python train.py --d_shared_expert=128 --hidden_act="gelu" --routed_scale=4.0 --router_z_loss=0.001 --n_groups=4 --groups_per_token=2 --init_std_router=0.019 --lr_router=0.000518 --norm="layernorm" --max_grad_norm=0.5 --batch_tokens=65536 --train_tokens=343400000 --dataset="wikipedia_en"
Below are experts of layer 4 (counted from 0) of a mixture-of-experts language model. Rows are named router (the router's row for the expert), down (a neuron's output weights, with its number) and show model dimensions 0-255. Each number is 128 + 24 x the weight over its row's rms, rounded and kept within 0 to 255.
Before each expert's rows: "raises" lists some tokens whose logits its average output raises strongly, later layers aside. This comes from a sample of Wikipedia text that the model never trained on.

# expert 6
raises: "(", "| ", "of ", "in ", "in", "re"
router [109 106 127 132 152 129 150  98 121 101 154  99 144  83 168  92 182 148 121 163  96 148 135 150 151 119 135 125 108 138 114 129 134 174 120 125 146 152  94 110 124  98 119 107  91  77 120 101 125 153 116 138 144 104 111 118 134 101 130  77 131 134 103 125 130 157 143 153 117  93 123 166 159 134 195 146 115 121 148 115 152 142  96  73 141 113 119 147  84 124 135 150 141 130 133  89 111 156 172 102 111 156 188 119 147 145 180 145  91  66 134 139  99  99 121 135 109 170  96 149 151 156 142 143 147 116 125  85 125 147 164 163 148 136 107 132  89  69 157 110 147 151 104  78 115 176 136 100 114 154 139 125 150 143 144 119 121 132 139 148 143 109 162 136 106 106 107 139 141 107 152 115 137 133 138 108  98 152 130 100 139 118  88 152 125  91 115 120 156 142 175 149 109 114 150 112  99 139 110 128 150 149 114 121 126 141  86  86 111 105 149 125 153 104 123  97 185  78 144 104 108 130 127 130 166 129 169 148 145 140  87  99 150 136 138 130 151 127 134 137 115 113 117 136 133 137  88 139 122 142 154 112 139 126 116 140]
down0 [132 110 141 144 146 115 170  76  87 175 123 166 125 129 131 165  95 134  84 111 161 128 150 125 109 116 141 128 110 133 122 131 186 124 151 124 134  79 132 142 118 128 129 103 125 122 139 137 107 152 129 191  79 160 149  89 120 153 135 116 125 102 129 131 131 147 116  94 128 125 140 151 140 129 104 168 127 127 131 255 118 125 123 129 141 136 121 134 128 112 130 147 132 131 126 127 122 171 136 185 167 155 126 164 122 128 172 167 131 129 128 102 130 121 123 131 124 117 143 142 139 163 156 127 128 146 146 129 127 105  83 128  88  93 154 133 124  92 119 132 132 120 122 124  91 126 122 113 147 132 137 125 127 123 129 126 141 123 138 162 123 126 175 127 137 123  80 113 135 135 125 123 139 128 124 141 144 145 138 119 133 100 105 120 128 134 163 115 139 127 118 130 126 118 190 118 141 131 118 105 141 103 133 121 105 133 133 141 115 164 128 130 140 128 124 130 122 135 118 127 148 126 116 125 122 130 153 143 109 129 127 121 142  70 131 164 133 140 112  65 129 145  42 125 129 113 126 146 126  91  75 125 107 100  82 133]

# expert 11
raises: "of ", "(", "the ", "by ", "or ", "to "
router [155 122 157  81 140 120 140  99  78 113 135 105 131 103 171 135 135 169 127 142 130 146 156 117 150 125 150 134 138 150 112 111  78 138  95  95 114 139 108 115 137  90 117 127 115 106 136  85 127 153 128 148 126 105 121  79 104  83 153 115 147 160 131  92 109 133 117 152 145 130  76 162 125 102 120 166  60 145 106  90 144 149  99 122 149 146 128 130 141 127 128 143 128 174 185 126 109 172 118  91 119 146 147 113 144 145 138 139 137  98 100 152 146 111 150 126 117 151  96 125 155 125 131  99 168  95  87  90 101 141 152 189 105 123 143 124 117 145 130  90 148 185 119 120 110 145 121 135 130 144 137 149 136 149 137 113 121  84 153 150 156 111 127 135 126 139 104 106 169 107 137 113 144 136 168 133 122 145  91 113 112 128  76 151 152  91 125 116 136 163 151 141  79  93  82 123  95 131  95  87 134 180 123 122 150 162 116 126 161 105 146 107 128 127 118  90 139 123 162 119 109 122  98 128 168  96 144 190 123 126 132 115 135 121 107 148 101 117 127 142  95 112 166 149 137 117  96 155 109 146 147 117 120 118 164 119]
down0 [143 125 129 120 140 139 161 129 129 126 121 127 117 116 105 125 132  98 128 129 213  40  91  77 136 128 124 127 124 181 124 118 126 128 136 132 148 130 117 118 132 115  98 143 137 172 161 130 130 140 107  99 133 124 109 121 113 123 128 179 179 145 127 126 112 131 128 159 130 148 128  98 138 127 220 160 126 118 132  73  86 128 170 111 126 117 135 142 137 129 132 128 114 152 131 126 172 113 120 127 138 128 121 110 137 125 104 174 128 149  79 125 120 124 163 144 139 161 129  70 134 109 128 126 128 128 171 127 222 110 131 129 143 127 120 126  81 129 110 174 129 128 143 117 115 120 148 113 145 180 103 134 132 102 127 160  78 133 112 116 100 167 123 142 124 130 165 136 144 129 138 124 116 156 127 150  85 206 141  72 125 131  72 125 113  93 141 118 147 160 122 130 132 127 145 123 146 198 121 128 165 124 129  47 127 133 121 128 124 133 128 130 125 124 127 118 127 130 111  99 155 131 127 146 127 144 139 158 119 122 134 117 126 114 149  85 153 115 128 129 155 127 117 103 110 145 121 124  96 146 128 136 150 140 124 130]

# expert 28
raises: "===", "e ", "in ", "te"
router [137  94 159 109 166 127 171 146 111  92 100 112 153 104 169  89 149 160 102 143 109 118 141 118 159 100 135 169 121 133 110 121 141 154 105 117 139 150 123  98 160 132  96 105 108  74 127 132 123 160 127 155 119 107 108  93  93 108 152  94 155 164 112 136  96 167 167 156 152 112 119 167 114  87 165 142 112 139 105 118 148 155 109 119 135 118 113 147 121 116 120 160 113 138 150 160  99 160 136  91 114 157 141 122 120 150 144 140  98  86 107 140 140 103 141 134  90 127  83 124 167 116 112 153 183 112 102 107 112 132 166 169 162 142 153 141 133 111 159 106 149 151 147 101 100 150  91 111 107 155  93 138 145 155 120 134 139 128 153 138 127 105 158 119  97 109 120 142 149 107 117  86 124 110 148 128 122 148 120  94 108  96 103 146 157 126  89 141 152 137 150 133  94  93 137 112  82 143 115 101 149 151 169 105 163 173 116 146 106  96 146  99 148 114 130 101 144 110 154  93 137 116 104 106 151 113 176 148 100 122  91 106 184 147 125 133 177 165 134 142 115 125 146 148 153 121  93 156 118 146 147  99 115 152 136 144]
down0 [112 115 147 116 135 144  92 142 132 104 106  81 130  99 137  71 146 149 119 131 156 121 148 104 132  93 127 127 127 134 120 128 133  90 109 124 112  98 122 127 128 120 125 137 118 169 123  77 139 142  84 131  84 158 156 107 147 125 126 111 126 110 154 128 133 109 129 153 162 143 107  89  99 101 129 117 122 129 120 137 104 149 134 179 135 141 148 111 114 178  98 118 128 123 175 130 125 136 123 180  86 131 124 125 133 140 129 123 148 118 131 115 114 126 158 142  88 119 177 127  76 135 155 116 103 129 150 139 134 105 149 157 157  98 128 122 138 101 124 111 109 135 203 152 106 106 126 103 127 160  92 205 113 119  86 192 143 121  91 127 113 115 160 115 124 158 130 192 164 126 124 128 109 143 136 110 146 128 144  97  81 130 134 114 118 103 117 116 149 138 124 114 133 144 114 122 129 128 135 103 111 125 159 161 158 193  88 134 107 125 158 122 133 158 123 130 148 107 125 151 137 126 128  94  87 163 133 167 129  79 199 140 141 127 107 156 186 129 123 146 119 168  95 105 148 129 101 129 137 135 126 155 174  93 110 127]